From a checkpoint of a small mixture-of-experts model trained on Wikipedia.
Size: 10 layers, width 512.
Experts: 8 picks a token, a softmax router, a shared expert of 64 neurons.
Training: a variant of SOAP for the experts, 500M tokens, 7396 steps.
Below are experts of layer 5 (counted from 0) of a mixture-of-experts language model. Rows are named router (the router's row for the expert), gate (a neuron's input weights, with its number), up (a neuron's input weights, with its number), down (a neuron's output weights, with its number) and show model dimensions 192-255. Each number is 50 + 12 x the weight over its row's rms, rounded and kept within 0 to 99.
Before each expert's rows: "comes after" lists some tokens at least twice as common just before its tokens as in all text; "mostly gets" lists some tokens that are sent to it at least half of the time. This comes from a sample of Wikipedia text that the model never trained on. Tokens count by the router's weight.

# expert 36
comes after: " ", "–", " with", " played", " one", " won"
mostly gets: " won", " six", " yards", " scored", " seven", " least"
router:37 49 58 54 34 47 58 59 44 48 32 44 47 54 49 56 51 46 63 38 30 35 40 40 50 43 48 29 31 45 47 62 40 48 37 51 29 41 47 44 57 41 55 48 39 47 58 36 47 50 53 45 30 55 67 58 22 46 66 53 29 23 54 31
gate0:53 61 68 39 53 52 57 44 34 49 47 62 46 41 42 42 37 28 49 51 54 48 36 50 78 48 64 57 66 22 36 32 54 45 62 47 39 63 55 46 51 65 66 50 40 55 47 58 70 37 47 41 33 27 52 54 31 61 59 61 37 52 50 40
up0:49 39 39 55 41 50 44 51 57 57 50 34 56 57 52 57 49 71 52 57 28 56 72 50 22 47 35 49 41 67 46 63 52 45 51 50 59 45 49 46 48 51 33 50 57 53 48 46 36 65 53 57 58 75 53 47 63 57 41 53 63 66 47 66
down0:55 58 59 65 75 48 39 59 46 42 44 47 43 45 44 54 46 48 39 51 49 62 55 69 74 77 53 34 46 60 58 40 38 46 57 49 45 33 36 52 48 77 60 59 71 50 59 45 61 39 43 45 43 61 58 44 58 46 44 34 37 42 53 57
gate1:41 74 47 66 51 28 68 61 60 82 61 55 26 40 52 60 32 49 69 45 59 32 54 19 41 42 65 64 49 36 33 59 46 43 59 57 58 65 33 73 49 53 51 46 38 70 57 34 41 35 36 48 67 57 44 62 57 55 44 72 43 45 38 47
up1:61 30 42 48 65 67 28 29 41 18 43 42 69 54 47 45 76 60 46 61 57 69 62 72 61 59 45 30 55 61 51 40 57 52 41 36 40 35 68 33 49 53 49 56 41 51 33 63 47 59 57 51 48 34 69 41 55 44 40 36 44 54 52 65
down1:43 40 59 40 62 40 39 51 55 29 22 65 62 36 48 50 43 51 56 52 43 45 43 45 39 41 32 58 37 51 60 41 64 47 51 49 28 73 53 34 47 42 40 47 37 44 64 52 39 55 46 48 54 76 29 39 61 34 40 44 48 61 52 48
gate2:48 40 70 61 40 49 87 57 31 59 62 44 44 48 54 55 47 45 53 53 47 57 36 65 64 45 47 71 44 51 70 52 54 59 60 53 50 44 47 52 64 56 47 69 63 45 48 53 51 39 55 29 35 43 33 31 57 13 67 48 53 58 39 41
up2:51 66 59 33 75 46 22 22 50 55 54 48 44 41 59 50 62 63 47 37 67 38 53 62 53 47 57 67 56 38 45 51 56 33 47 42 49 45 48 74 39 51 47 36 56 61 50 43 41 56 42 57 62 52 66 72 59 73 37 50 61 46 62 52
down2:53 51 33 68 35 49 49 51 54 44 58 46 67 47 37 63 66 59 60 37 47 64 37 40 35 44 48 78 41 51 64 51 45 34 54 60 57 48 51 63 42 37 44 50 46 56 59 64 49 57 66 61 55 40 40 29 52 61 77 44 48 50 42 62
gate3:49 36 47 51 70 78 56 45 50 47 49 43 31 60 50 78 65 46 47 53 56 66 55 55 31 68 55 42 48 34 64 25 55 29 51 42 41 31 42 65 39 56 57 55 64 39 44 34 63 57 55 46 47 42 47 61 34 41 68 59 42 35 34 42
up3:48 41 47 64 28 70 62 55 55 59 54 45 36 55 62 56 59 46 42 49 47 63 53 42 50 49 63 38 46 43 53 38 57 32 80 45 49 42 48 51 52 49 40 44 57 45 45 49 66 73 36 54 48 43 44 43 44 34 66 68 55 47 71 48
down3:38 42 68 52 59 61 52 64 46 50 51 49 58 38 35 45 61 53 41 62 53 60 27 55 61 58 49 56 44 62 52 63 44 57 42 66 39 59 63 48 38 36 66 59 81 62 50 53 50 53 50 63 68 31 59 58 45 40 71 55 47 51 55 41
gate4:38 35 63 52 67 55 48 27 38 50 36 52 58 42 47 89 41 57 38 47 65 58 62 41 44 45 41 47 41 66 43 43 35 48 50 54 50 46 59 58 51 33 35 47 44 42 58 63 64 49 38 36 51 52 53 52 34 41 46 36 58 52 50 36
up4:57 46 60 48 56 53 57 40 70 46 49 66 70 44 33 85 62 60 50 52 44 63 55 49 70 63 35 54 49 60 28 41 46 31 80 68 32 42 38 49 50 47 42 45 35 41 46 34 44 46 42 39 47 73 58 54 35 46 61 59 52 57 41 47
down4:45 34 46 56 49 45 24 46 61 47 50 55 43 38 66 61 52 44 44 55 40 47 56 35 38 51 51 57 49 54 62 39 58 45 32 53 54 29 48 52 57 46 49 46 59 26 45 65 44 48 62 55 59 61 59 23 70 37 71 47 65 42 71 61
gate5:60 64 61 40 54 54 54 39 70 48 39 65 61 51 44 70 59 39 41 55 59 63 49 36 21 56 52 60 66 34 25 55 56 56 41 50 26 54 61 61 43 49 63 38 31 58 63 43 47 57 64 59 44 57 25 67 39 55 52 51 53 58 36 44
up5:38 46 45 68 30 47 42 51 45 35 58 35 49 52 56 36 38 67 47 39 49 39 58 44 67 52 44 41 41 76 56 63 48 55 58 49 61 57 46 48 51 41 62 54 64 51 28 61 59 51 30 32 58 68 81 20 71 66 44 28 67 54 69 67
down5:38 57 48 68 49 36 37 55 35 36 46 38 53 32 36 53 27 37 53 47 58 59 26 61 31 83 72 61 45 52 42 58 41 48 37 52 27 72 44 56 44 50 33 52 57 57 53 60 55 49 53 37 55 64 52 52 58 45 57 47 47 58 65 61
gate6:40 41 39 56 74 68 36 46 76 49 47 33 48 56 53 65 45 61 56 64 66 40 60 49 47 56 26 57 49 37 55 48 45 50 65 30 35 56 25 78 41 45 58 31 39 41 55 49 49 57 48 49 53 21 44 60 38 41 63 51 40 41 31 48
up6:60 28 48 33 26 56 58 65 38 46 58 49 58 53 73 44 51 34 36 53 28 49 25 55 56 25 57 33 54 61 49 39 55 40 39 56 72 60 71 14 46 52 41 56 60 61 58 50 48 43 53 63 42 70 53 33 73 45 60 53 48 71 70 53
down6:47 63 42 72 52 38 48 28 35 41 57 35 56 50 53 39 39 60 38 54 48 46 52 49 40 38 56 43 49 63 59 40 55 45 59 39 48 58 54 65 58 41 67 27 55 63 36 44 33 55 57 50 48 48 27 34 61 54 48 59 54 52 45 56
gate7:51 62 53 71 49 45 62 44 56 61 55 36 63 37 40 70 41 53 67 48 58 46 65 40 42 43 54 48 44 43 40 63 65 54 61 50 36 56 37 52 56 38 34 45 43 55 48 19 48 63 66 35 56 51 38 64 50 66 58 45 38 61 34 40
up7:56 47 44 35 66 38 29 29 77 26 59 67 43 48 49 36 54 40 52 55 39 38 46 50 38 63 57 59 57 45 34 51 49 47 46 46 66 76 46 55 45 65 70 39 38 64 57 71 57 44 23 59 38 56 54 27 40 52 44 58 56 50 58 70
down7:72 40 41 40 61 62 45 51 63 44 43 63 39 47 51 56 49 42 50 45 48 36 46 57 56 49 43 58 52 40 49 55 65 61 60 48 90 28 46 84 44 51 47 56 44 30 54 68 26 69 60 51 80 42 43 54 46 42 26 51 51 60 59 61
gate8:47 26 47 23 38 56 53 41 43 64 65 48 42 36 51 51 38 62 38 35 54 52 64 52 45 61 46 47 53 63 45 18 46 39 35 37 53 54 61 63 25 49 40 49 36 70 37 53 53 37 65 61 44 45 33 59 67 59 40 47 40 36 32 57
up8:60 56 52 48 47 43 57 51 36 55 50 81 49 54 52 36 50 59 61 49 54 35 49 68 23 61 53 55 47 20 52 67 47 59 60 49 43 39 49 43 51 49 60 50 51 37 57 58 47 46 38 50 58 55 76 51 42 55 52 65 55 55 40 54
down8:59 59 69 31 65 45 47 71 62 58 61 58 40 53 22 62 44 49 52 58 60 53 49 68 46 45 51 47 47 50 35 61 60 48 57 62 50 60 62 52 39 42 45 48 47 37 51 37 76 38 47 27 37 38 41 39 45 47 45 38 42 38 47 57
gate9:61 62 38 52 48 53 56 38 43 60 36 43 34 39 37 48 43 67 51 48 47 40 59 51 67 55 36 59 54 32 25 45 39 29 67 54 54 53 39 39 66 54 25 41 46 42 42 37 60 68 59 51 61 59 33 59 50 33 37 64 46 44 45 56
up9:45 54 43 46 38 38 41 27 49 74 19 39 37 48 42 54 40 60 39 58 55 64 50 63 68 47 31 38 44 39 42 45 36 33 58 55 52 55 46 54 50 47 19 49 47 48 62 48 61 56 53 63 52 58 26 37 49 45 20 59 41 47 56 73
down9:55 48 57 37 50 52 33 64 60 35 65 38 48 55 66 33 50 61 54 59 47 35 36 45 41 62 64 65 58 39 34 41 59 42 38 31 31 62 49 31 41 57 34 53 62 59 60 66 54 55 59 43 41 42 40 56 63 61 56 35 53 52 69 52
gate10:72 44 50 86 53 34 38 46 29 38 41 63 50 39 69 51 62 47 47 52 49 61 43 38 62 67 50 41 40 57 41 59 50 71 49 47 41 41 45 32 40 51 51 67 46 49 50 25 40 58 65 66 62 41 55 33 41 50 72 41 32 64 50 36
up10:78 63 51 78 44 30 23 67 25 20 44 67 58 37 64 34 56 48 51 47 55 56 41 48 59 62 59 34 44 66 56 42 47 68 44 33 53 38 58 41 50 62 47 72 61 52 44 31 49 59 62 62 58 45 60 36 52 46 67 47 43 62 39 45
down10:37 32 46 54 39 48 35 20 55 49 49 50 37 32 23 57 33 37 46 22 44 50 50 52 34 63 29 67 70 54 63 54 71 47 55 43 60 63 44 44 47 43 39 43 44 64 48 58 44 56 41 48 43 65 63 85 34 61 61 68 70 82 31 67
gate11:55 67 44 66 41 54 56 49 58 50 40 79 59 26 44 81 45 39 65 60 56 55 43 30 38 50 37 48 57 45 43 38 64 66 64 52 49 63 55 45 58 39 29 52 39 55 58 50 56 45 72 49 63 40 21 52 48 44 49 45 53 46 25 33
up11:36 50 45 53 67 11 37 54 50 52 54 44 61 63 57 33 62 59 28 29 48 48 49 56 44 45 59 71 55 61 46 58 13 35 41 44 51 30 54 59 37 61 57 43 59 42 62 56 38 62 44 43 49 69 54 50 47 62 64 39 46 56 53 56
down11:55 42 44 86 52 51 57 59 52 56 58 43 65 50 62 34 59 71 44 29 41 52 62 38 39 30 29 60 41 51 26 35 76 59 73 69 26 56 39 36 43 65 34 31 52 47 60 32 63 38 35 64 51 41 50 46 56 54 37 47 57 64 54 71
gate12:63 56 50 45 44 56 33 62 39 66 55 42 54 18 48 45 38 49 50 56 45 62 61 43 65 32 51 68 53 46 62 37 54 40 43 39 62 29 71 38 43 56 42 60 34 52 50 45 44 64 54 51 44 41 47 50 33 32 49 64 63 58 30 72
up12:35 65 53 67 51 57 64 52 49 44 64 64 35 59 55 43 58 43 49 49 35 34 35 76 44 64 40 42 58 59 11 54 39 72 70 50 47 59 40 65 55 54 32 50 62 48 57 47 58 57 74 33 61 51 54 63 63 64 79 48 37 51 56 25
down12:51 52 42 61 24 72 65 49 36 49 65 38 30 21 35 48 47 77 64 56 46 67 69 39 58 40 59 53 36 46 77 56 76 77 49 54 36 66 45 52 50 41 39 61 46 50 41 35 46 39 57 53 58 53 49 75 46 66 62 49 42 64 66 51
gate13:48 42 54 43 24 53 61 44 45 53 52 43 24 39 55 63 22 60 64 57 50 64 39 46 38 48 55 48 37 56 55 35 35 47 50 51 61 55 51 59 56 32 45 46 49 54 48 48 54 44 44 30 52 57 64 43 58 49 34 57 56 33 49 51
up13:42 45 56 73 66 49 23 51 76 57 59 43 43 65 59 39 56 44 34 53 55 48 62 49 46 46 47 42 50 68 35 44 41 44 41 76 43 29 59 57 57 50 30 46 45 49 76 44 49 59 42 45 56 70 75 52 46 39 62 37 59 47 63 39
down13:68 51 54 65 62 46 57 43 55 56 41 62 76 64 41 57 64 55 44 42 52 51 32 46 39 62 48 59 50 37 33 28 58 57 55 36 49 45 41 36 64 37 43 45 47 48 44 44 49 72 54 74 46 47 39 40 57 48 29 74 58 44 50 41
gate14:44 48 59 55 64 32 57 33 59 60 42 55 52 54 53 37 43 59 48 51 42 50 47 57 41 76 53 48 47 53 35 59 36 53 61 55 53 36 34 58 62 42 57 70 28 75 43 37 43 26 28 52 58 45 55 45 51 44 60 32 36 55 53 46
up14:51 57 43 40 45 45 58 48 64 46 64 73 39 49 31 30 64 47 72 61 53 37 43 33 32 53 47 44 40 33 45 50 36 70 43 43 63 41 60 45 56 42 54 59 55 65 43 51 34 56 30 46 73 36 52 60 40 49 45 40 37 44 51 43
down14:59 59 40 45 48 34 32 67 58 42 68 58 40 48 32 55 72 29 60 67 49 56 47 57 49 50 50 27 44 41 63 18 57 47 43 47 53 31 47 38 66 39 56 56 50 37 28 50 42 28 51 59 37 78 40 62 52 58 40 54 53 39 66 53
gate15:24 56 42 56 58 56 64 20 27 55 43 36 40 44 75 52 67 55 43 61 64 21 35 54 57 72 48 38 48 38 39 50 36 30 46 32 69 55 28 57 62 47 52 71 56 47 36 61 60 39 61 49 58 68 63 53 57 55 58 60 41 51 47 43
up15:61 43 53 39 30 33 41 69 74 49 46 66 76 44 35 53 39 59 57 45 33 64 64 53 36 33 53 61 46 53 38 48 47 64 64 45 55 45 56 42 41 53 57 36 62 58 62 47 32 46 43 51 45 48 43 44 66 52 26 39 47 62 50 69
down15:72 52 41 54 45 72 53 68 48 53 57 35 59 50 47 65 43 58 24 32 63 64 43 49 56 47 71 54 69 56 70 38 56 60 49 42 45 70 57 47 41 50 42 59 43 63 32 60 46 56 35 15 47 37 52 62 41 33 68 69 62 64 63 57
gate16:35 67 48 56 50 43 41 51 50 42 63 30 46 64 63 67 53 52 66 58 55 42 36 61 56 30 42 65 54 54 39 59 30 55 92 67 39 65 49 61 47 56 47 55 55 53 47 40 57 59 49 42 67 44 39 47 47 72 33 60 40 43 57 29
up16:43 50 38 55 33 50 42 57 58 56 62 26 51 59 61 65 49 55 52 46 66 39 33 66 56 23 57 47 46 58 37 54 34 47 71 55 26 59 52 57 74 44 29 56 66 50 47 44 59 54 56 53 49 48 55 40 57 69 42 61 36 34 69 25
down16:61 50 30 59 51 48 59 49 82 54 55 68 41 62 69 41 47 45 36 66 51 31 56 30 42 54 43 62 44 61 49 77 32 41 47 72 65 45 58 38 54 68 54 39 58 39 32 40 33 50 45 37 41 54 67 49 48 38 47 41 42 52 38 58
gate17:62 62 18 37 42 34 87 26 60 50 30 40 25 61 60 48 52 51 69 60 31 34 65 25 35 36 65 46 53 37 43 74 42 50 21 51 41 45 42 70 50 49 62 49 42 40 55 66 48 30 65 39 46 37 40 55 39 36 44 61 47 31 57 55
up17:19 38 74 61 69 81 42 51 41 43 58 57 70 44 39 57 44 35 47 56 63 71 53 57 53 63 31 54 66 44 46 44 58 48 75 48 49 47 52 36 43 41 59 39 48 48 57 18 52 76 52 70 54 48 46 43 57 53 61 48 59 60 47 42
down17:52 55 36 50 52 45 72 16 32 47 47 53 61 29 65 53 62 52 44 43 44 43 69 50 45 63 52 49 25 42 56 52 64 41 58 39 30 21 56 37 49 56 68 37 49 34 57 43 46 49 46 46 52 53 71 56 38 54 34 37 53 27 51 41
gate18:49 39 60 73 43 47 65 32 44 58 51 62 40 30 34 43 63 63 41 48 57 38 41 51 33 51 42 44 49 40 65 53 65 70 25 37 50 61 45 37 56 46 62 61 50 52 47 50 41 55 42 39 62 50 47 53 35 41 40 30 54 52 39 42
up18:26 76 70 47 47 57 37 43 50 57 31 51 37 52 46 52 54 54 68 54 45 55 48 56 54 63 29 51 52 59 57 55 80 77 31 41 74 37 55 39 41 52 54 59 55 50 48 64 41 53 55 43 45 59 57 45 47 48 37 57 59 50 48 52
down18:54 46 39 44 29 68 37 65 45 64 42 49 60 64 31 62 56 57 28 63 39 65 60 44 74 25 42 49 32 53 56 40 78 63 52 20 35 44 63 79 38 24 53 57 55 76 47 49 54 35 48 66 64 52 62 52 61 51 47 28 60 37 68 61
gate19:48 39 59 88 51 45 40 32 53 73 65 59 57 59 48 34 49 49 75 32 44 40 58 49 41 57 40 44 52 66 58 63 28 52 61 38 36 64 52 49 38 58 57 80 43 45 53 37 70 37 36 31 58 59 57 47 59 38 48 43 52 50 69 60
up19:60 48 50 20 55 45 51 64 53 25 35 58 33 42 43 53 33 44 25 66 71 65 51 26 41 52 67 56 34 28 33 50 59 61 31 52 58 64 49 59 56 48 43 22 65 58 55 55 43 53 46 68 34 38 34 60 49 69 45 56 52 55 24 46
down19:52 41 50 68 31 32 60 51 89 68 67 53 42 34 29 74 34 41 61 24 33 42 54 64 39 59 49 39 59 68 29 46 62 44 54 53 58 65 40 66 54 56 36 58 34 54 50 54 45 61 50 72 42 37 33 51 53 58 61 42 43 57 44 52
gate20:52 56 37 51 27 45 65 67 56 34 54 42 65 37 38 53 47 71 52 61 62 75 63 43 31 45 60 56 62 49 51 59 60 54 43 59 45 46 44 49 58 44 38 48 64 49 42 50 42 54 52 51 76 53 42 56 39 55 26 50 43 67 52 48
up20:45 39 37 60 42 57 55 66 50 31 38 46 52 37 47 39 50 61 51 48 44 53 62 56 51 34 62 62 53 32 54 67 47 51 20 38 39 42 61 48 51 42 39 51 61 41 56 48 37 47 35 54 63 46 40 64 24 55 43 55 48 48 58 57
down20:42 59 56 46 61 51 62 59 51 53 56 59 52 59 40 39 51 68 37 51 46 34 53 34 35 50 50 70 52 36 24 70 45 62 53 52 49 54 47 41 38 65 44 56 40 23 42 31 76 34 45 40 62 52 39 48 32 52 26 55 48 64 37 71
gate21:26 78 45 40 55 56 64 43 35 56 63 30 42 57 51 60 34 54 50 41 47 56 35 61 66 41 29 64 42 40 67 82 65 50 59 54 56 64 39 58 46 59 46 40 61 49 39 49 62 53 54 38 51 53 70 55 68 36 41 52 45 48 58 42
up21:55 17 58 59 35 28 24 67 50 34 36 76 46 56 67 34 63 49 46 47 56 48 60 49 43 57 50 39 58 69 45 32 29 51 37 29 51 36 55 58 52 31 39 54 57 55 51 41 31 37 80 62 49 47 34 41 39 56 73 46 69 48 52 63
down21:43 41 49 54 37 55 37 67 54 69 31 46 42 60 53 50 34 56 52 46 50 66 33 51 55 67 25 64 55 41 30 51 48 57 66 45 53 34 59 50 51 31 71 45 66 33 32 51 64 65 66 73 45 42 49 45 53 33 44 33 64 22 52 52
gate22:43 36 54 34 44 69 38 53 40 45 50 60 51 45 53 57 34 55 50 65 29 69 51 39 51 39 37 49 52 37 46 34 50 52 41 54 30 63 49 25 50 49 51 48 32 51 50 52 45 62 59 43 37 68 41 60 64 61 68 54 21 56 78 61
up22:60 41 38 51 36 70 39 61 25 35 61 63 57 48 66 51 63 54 30 61 49 53 42 33 33 49 36 36 68 68 56 16 43 66 59 47 51 74 66 42 52 58 35 48 52 50 51 45 52 52 59 34 50 40 41 52 58 36 56 44 37 28 60 66
down22:53 56 58 65 51 39 54 38 72 55 43 64 73 36 56 33 66 40 57 42 62 43 70 51 38 41 47 43 61 50 47 61 47 74 53 56 45 45 52 64 57 70 54 67 44 71 36 41 59 45 82 62 62 44 41 36 52 27 59 66 54 60 36 52
gate23:43 48 30 50 40 62 61 48 36 59 32 57 46 27 55 52 71 57 49 52 40 39 29 65 41 62 33 55 64 34 41 47 41 39 64 40 49 57 43 56 61 45 52 32 25 34 60 43 36 68 60 30 57 37 50 50 51 41 45 51 55 52 55 51
up23:49 23 59 71 45 36 43 46 67 33 47 42 49 67 47 50 27 40 45 27 41 44 70 51 67 63 49 51 47 69 38 60 34 61 50 40 59 37 64 61 52 53 82 41 42 50 56 47 53 45 53 57 66 47 58 50 34 45 46 40 54 58 71 43
down23:56 54 37 35 39 55 37 58 49 37 57 29 48 66 60 13 79 49 56 44 40 41 64 44 44 58 73 39 62 48 50 47 59 43 50 45 71 38 56 52 68 47 67 46 45 58 61 38 46 56 59 24 48 59 39 43 55 38 63 41 55 45 37 51
gate24:42 50 64 50 52 54 49 20 33 45 66 40 27 64 62 62 49 31 37 51 48 39 38 53 43 37 57 61 31 40 48 67 46 96 56 19 61 51 52 51 38 40 53 34 60 47 70 42 48 59 55 52 40 57 44 53 50 74 43 44 50 33 56 46
up24:70 64 37 43 57 50 60 70 64 50 40 72 57 37 40 48 46 59 53 65 60 53 58 39 59 77 58 40 66 49 67 52 57 27 41 64 45 55 43 45 49 56 35 38 37 48 41 73 55 50 60 56 72 34 50 63 45 21 63 67 54 41 49 54
down24:14 53 28 60 39 63 43 40 65 50 50 53 63 47 42 46 79 59 45 56 73 50 32 30 46 54 62 53 56 29 54 41 41 43 54 67 41 63 55 67 38 44 34 60 45 61 59 61 61 37 49 51 64 64 64 64 46 44 47 59 60 70 40 35
gate25:57 81 51 51 37 41 50 56 31 42 50 40 59 41 34 49 45 55 74 61 56 37 52 49 55 67 89 35 60 22 72 66 41 42 58 35 41 44 57 39 54 58 45 40 58 58 62 59 62 54 35 42 52 50 37 76 56 58 45 56 53 66 55 31
up25:47 64 48 49 54 58 62 48 37 45 44 36 61 49 54 39 56 52 68 53 42 37 34 46 60 60 55 35 64 27 63 82 54 32 45 49 54 44 56 20 75 49 29 42 62 57 57 59 51 53 33 45 51 49 47 79 52 46 36 46 53 66 61 53
down25:78 55 40 41 33 39 40 54 69 55 66 35 34 55 52 31 60 46 52 53 55 71 36 45 51 49 62 64 25 43 52 57 43 49 56 41 58 58 36 58 51 43 57 46 38 47 39 44 41 53 48 39 45 29 60 40 41 57 54 48 59 43 75 44
gate26:59 51 41 73 50 46 59 46 63 56 40 58 50 35 69 43 53 56 33 42 45 58 40 36 33 49 33 49 62 44 28 43 42 57 62 33 73 58 41 54 46 33 32 33 35 57 61 39 37 43 38 58 53 70 45 62 40 22 55 58 52 77 56 68
up26:36 54 71 34 66 49 34 43 34 33 64 55 53 63 43 52 51 33 51 43 55 49 62 65 63 53 67 59 29 50 66 41 51 51 37 60 54 38 64 54 46 67 64 68 60 39 46 52 58 60 61 46 44 34 69 39 46 49 57 45 62 38 54 47
down26:46 60 33 42 70 50 32 35 44 48 43 38 56 45 44 54 77 52 72 60 53 60 36 57 62 41 42 36 30 31 67 60 40 56 70 40 52 88 43 36 47 31 60 33 37 41 37 40 71 66 31 46 61 65 63 52 64 41 56 38 36 63 59 60
gate27:40 72 50 69 56 64 75 42 53 52 60 48 49 32 41 53 39 41 54 58 39 59 52 36 59 52 55 67 41 50 38 51 54 44 49 76 26 43 44 64 63 45 70 53 40 46 64 48 53 62 78 59 53 59 35 61 28 51 51 65 51 47 48 60
up27:63 28 32 35 39 61 36 65 48 30 47 53 54 65 56 48 61 66 24 43 53 40 41 63 46 37 45 45 60 49 58 53 58 59 56 31 81 51 51 25 51 42 32 43 49 53 48 56 43 60 28 52 35 58 59 37 68 60 51 44 52 61 50 45
down27:40 33 50 56 55 41 47 33 27 56 55 33 58 67 47 72 38 35 59 53 65 49 51 49 65 42 46 42 44 63 10 62 51 71 38 74 59 38 66 54 60 45 62 41 53 42 31 51 73 43 52 27 52 53 48 71 47 50 55 63 54 61 48 65
gate28:44 60 55 56 63 50 65 44 36 49 75 40 37 34 57 58 60 41 54 40 60 42 64 51 65 46 79 62 32 42 58 47 54 33 65 55 39 46 41 60 62 69 50 54 52 57 48 39 59 68 64 46 68 39 31 58 43 57 52 58 58 39 34 52
up28:55 51 66 60 33 62 37 38 55 48 70 43 47 39 42 59 49 38 46 41 18 36 59 49 66 55 65 58 23 59 51 55 37 62 40 57 61 37 37 43 50 54 62 27 56 43 49 52 64 48 43 30 56 64 74 29 53 58 45 47 56 41 50 37
down28:45 31 56 51 48 55 64 54 68 38 40 37 35 76 61 69 46 41 70 49 56 51 88 50 47 51 49 44 68 34 52 58 24 36 62 61 41 57 54 38 57 40 32 56 60 48 37 68 76 39 55 50 48 55 58 55 48 52 36 54 42 26 47 34
gate29:56 69 44 36 42 34 28 31 46 53 51 46 42 49 44 54 68 49 45 48 65 29 66 33 76 50 56 80 51 49 56 46 61 25 44 40 73 61 46 53 70 53 53 38 56 68 49 37 56 54 38 50 74 52 74 54 46 39 43 41 61 53 31 75
up29:59 74 49 35 42 46 29 44 46 38 47 45 54 57 50 39 59 48 26 35 55 43 52 39 87 52 61 76 47 49 58 51 55 23 30 33 68 67 39 42 64 38 38 67 49 58 56 62 42 48 43 47 54 63 80 43 43 37 55 42 55 52 45 54
down29:52 64 54 51 22 53 77 34 42 42 65 37 61 49 47 57 40 46 50 47 50 46 46 42 76 46 58 50 57 37 23 58 34 39 55 49 35 53 58 51 56 45 62 67 51 45 55 60 45 55 36 78 57 47 66 56 52 50 70 74 30 33 70 38
gate30:62 65 31 63 58 42 61 42 59 85 48 36 53 42 68 51 61 67 56 45 42 22 67 70 46 53 48 55 52 43 31 39 51 55 27 16 68 42 44 61 51 71 29 33 58 54 58 53 47 68 40 46 34 48 58 55 53 50 39 54 42 40 49 42
up30:39 40 60 46 44 50 52 41 46 32 56 53 60 40 46 59 52 36 62 60 72 99 33 30 51 41 58 68 63 49 60 53 60 40 49 60 16 46 56 54 46 44 64 67 41 59 53 47 52 30 37 44 66 49 44 58 33 54 56 49 64 68 33 61
down30:48 36 47 33 44 63 42 47 43 70 53 69 55 64 43 50 43 46 35 58 55 60 47 31 55 42 59 40 59 39 51 47 50 52 51 27 25 45 50 32 48 48 41 41 61 53 62 40 53 52 46 40 28 58 39 65 56 41 59 69 60 44 54 47
gate31:33 49 60 51 71 49 37 36 39 77 62 45 46 44 56 42 25 32 52 57 64 45 55 39 43 32 42 49 61 66 37 65 50 65 52 31 44 59 30 40 63 56 43 63 57 50 57 55 33 33 41 58 62 59 42 66 46 55 48 47 45 42 50 59
up31:35 56 64 53 60 48 39 55 42 46 47 52 50 27 56 25 28 29 56 43 55 45 35 38 45 22 50 53 63 77 37 71 30 58 40 43 36 54 31 35 74 44 21 62 51 45 55 64 26 39 32 48 69 61 48 64 36 45 57 31 50 45 70 73
down31:29 49 51 44 50 50 56 52 58 40 50 43 59 31 53 60 63 40 34 56 62 50 34 68 66 57 65 70 51 39 55 52 26 51 66 68 43 33 71 47 34 56 40 34 75 76 46 53 44 28 32 61 52 44 39 64 39 41 36 38 57 67 65 46
gate32:39 48 35 45 67 40 36 60 48 54 58 50 52 47 30 53 68 57 50 54 40 44 42 70 45 42 55 48 59 50 63 35 64 45 53 48 51 52 52 51 25 35 31 50 46 61 46 85 66 33 62 53 32 60 66 67 50 53 64 49 55 33 48 55
up32:51 72 46 53 40 64 69 56 58 57 43 37 40 47 69 46 37 32 45 46 63 55 58 41 55 40 44 58 57 45 57 63 63 46 46 52 53 50 31 58 70 61 69 62 51 51 46 34 33 55 58 52 53 63 32 39 49 46 49 52 51 62 52 38
down32:35 43 39 43 60 67 79 43 31 57 30 63 34 65 42 50 52 68 30 48 32 57 36 55 34 46 27 44 38 63 59 53 48 40 58 67 52 54 63 54 49 37 59 32 35 50 37 40 59 30 47 47 68 58 62 27 55 49 46 21 34 70 72 42
gate33:45 54 73 52 28 61 65 47 63 70 59 64 35 46 47 57 60 59 59 51 58 26 61 52 35 52 34 53 61 31 46 61 42 34 48 24 54 51 27 46 74 34 59 44 64 52 47 62 67 71 31 51 64 58 65 50 45 54 55 57 49 49 67 64
up33:48 59 39 41 71 22 42 53 33 37 59 42 77 46 36 59 42 43 40 60 50 62 38 47 67 64 77 59 41 71 63 59 55 42 49 40 44 57 70 77 44 67 32 54 55 40 45 32 53 27 54 29 42 56 45 62 56 82 30 51 30 65 54 35
down33:39 44 61 38 60 61 50 44 76 60 55 47 64 38 32 59 46 36 54 45 62 55 44 62 23 43 59 37 58 70 64 66 45 33 67 62 70 61 54 67 32 74 45 66 39 34 40 43 40 33 63 26 62 47 28 47 51 60 83 56 59 41 38 51
gate34:53 37 28 44 52 42 71 70 56 71 59 46 37 61 65 45 47 59 41 55 56 69 37 76 38 67 41 55 37 47 47 45 61 52 56 45 51 61 50 43 61 47 55 57 47 34 26 63 45 63 37 62 55 35 32 61 55 40 34 71 46 55 59 58
up34:52 43 37 43 44 62 64 37 64 53 55 34 51 49 41 56 36 65 43 65 35 47 48 34 50 45 36 67 63 42 61 62 32 35 64 49 63 56 59 63 30 74 60 61 65 49 58 40 56 26 52 34 47 46 52 24 34 58 39 54 43 55 41 34
down34:43 47 48 55 35 54 58 48 55 45 66 30 27 76 67 64 44 51 67 40 47 49 43 76 29 35 51 51 47 34 44 65 35 53 51 77 68 45 39 50 53 49 57 58 48 36 49 43 51 38 43 44 50 39 49 57 63 64 46 42 46 30 39 44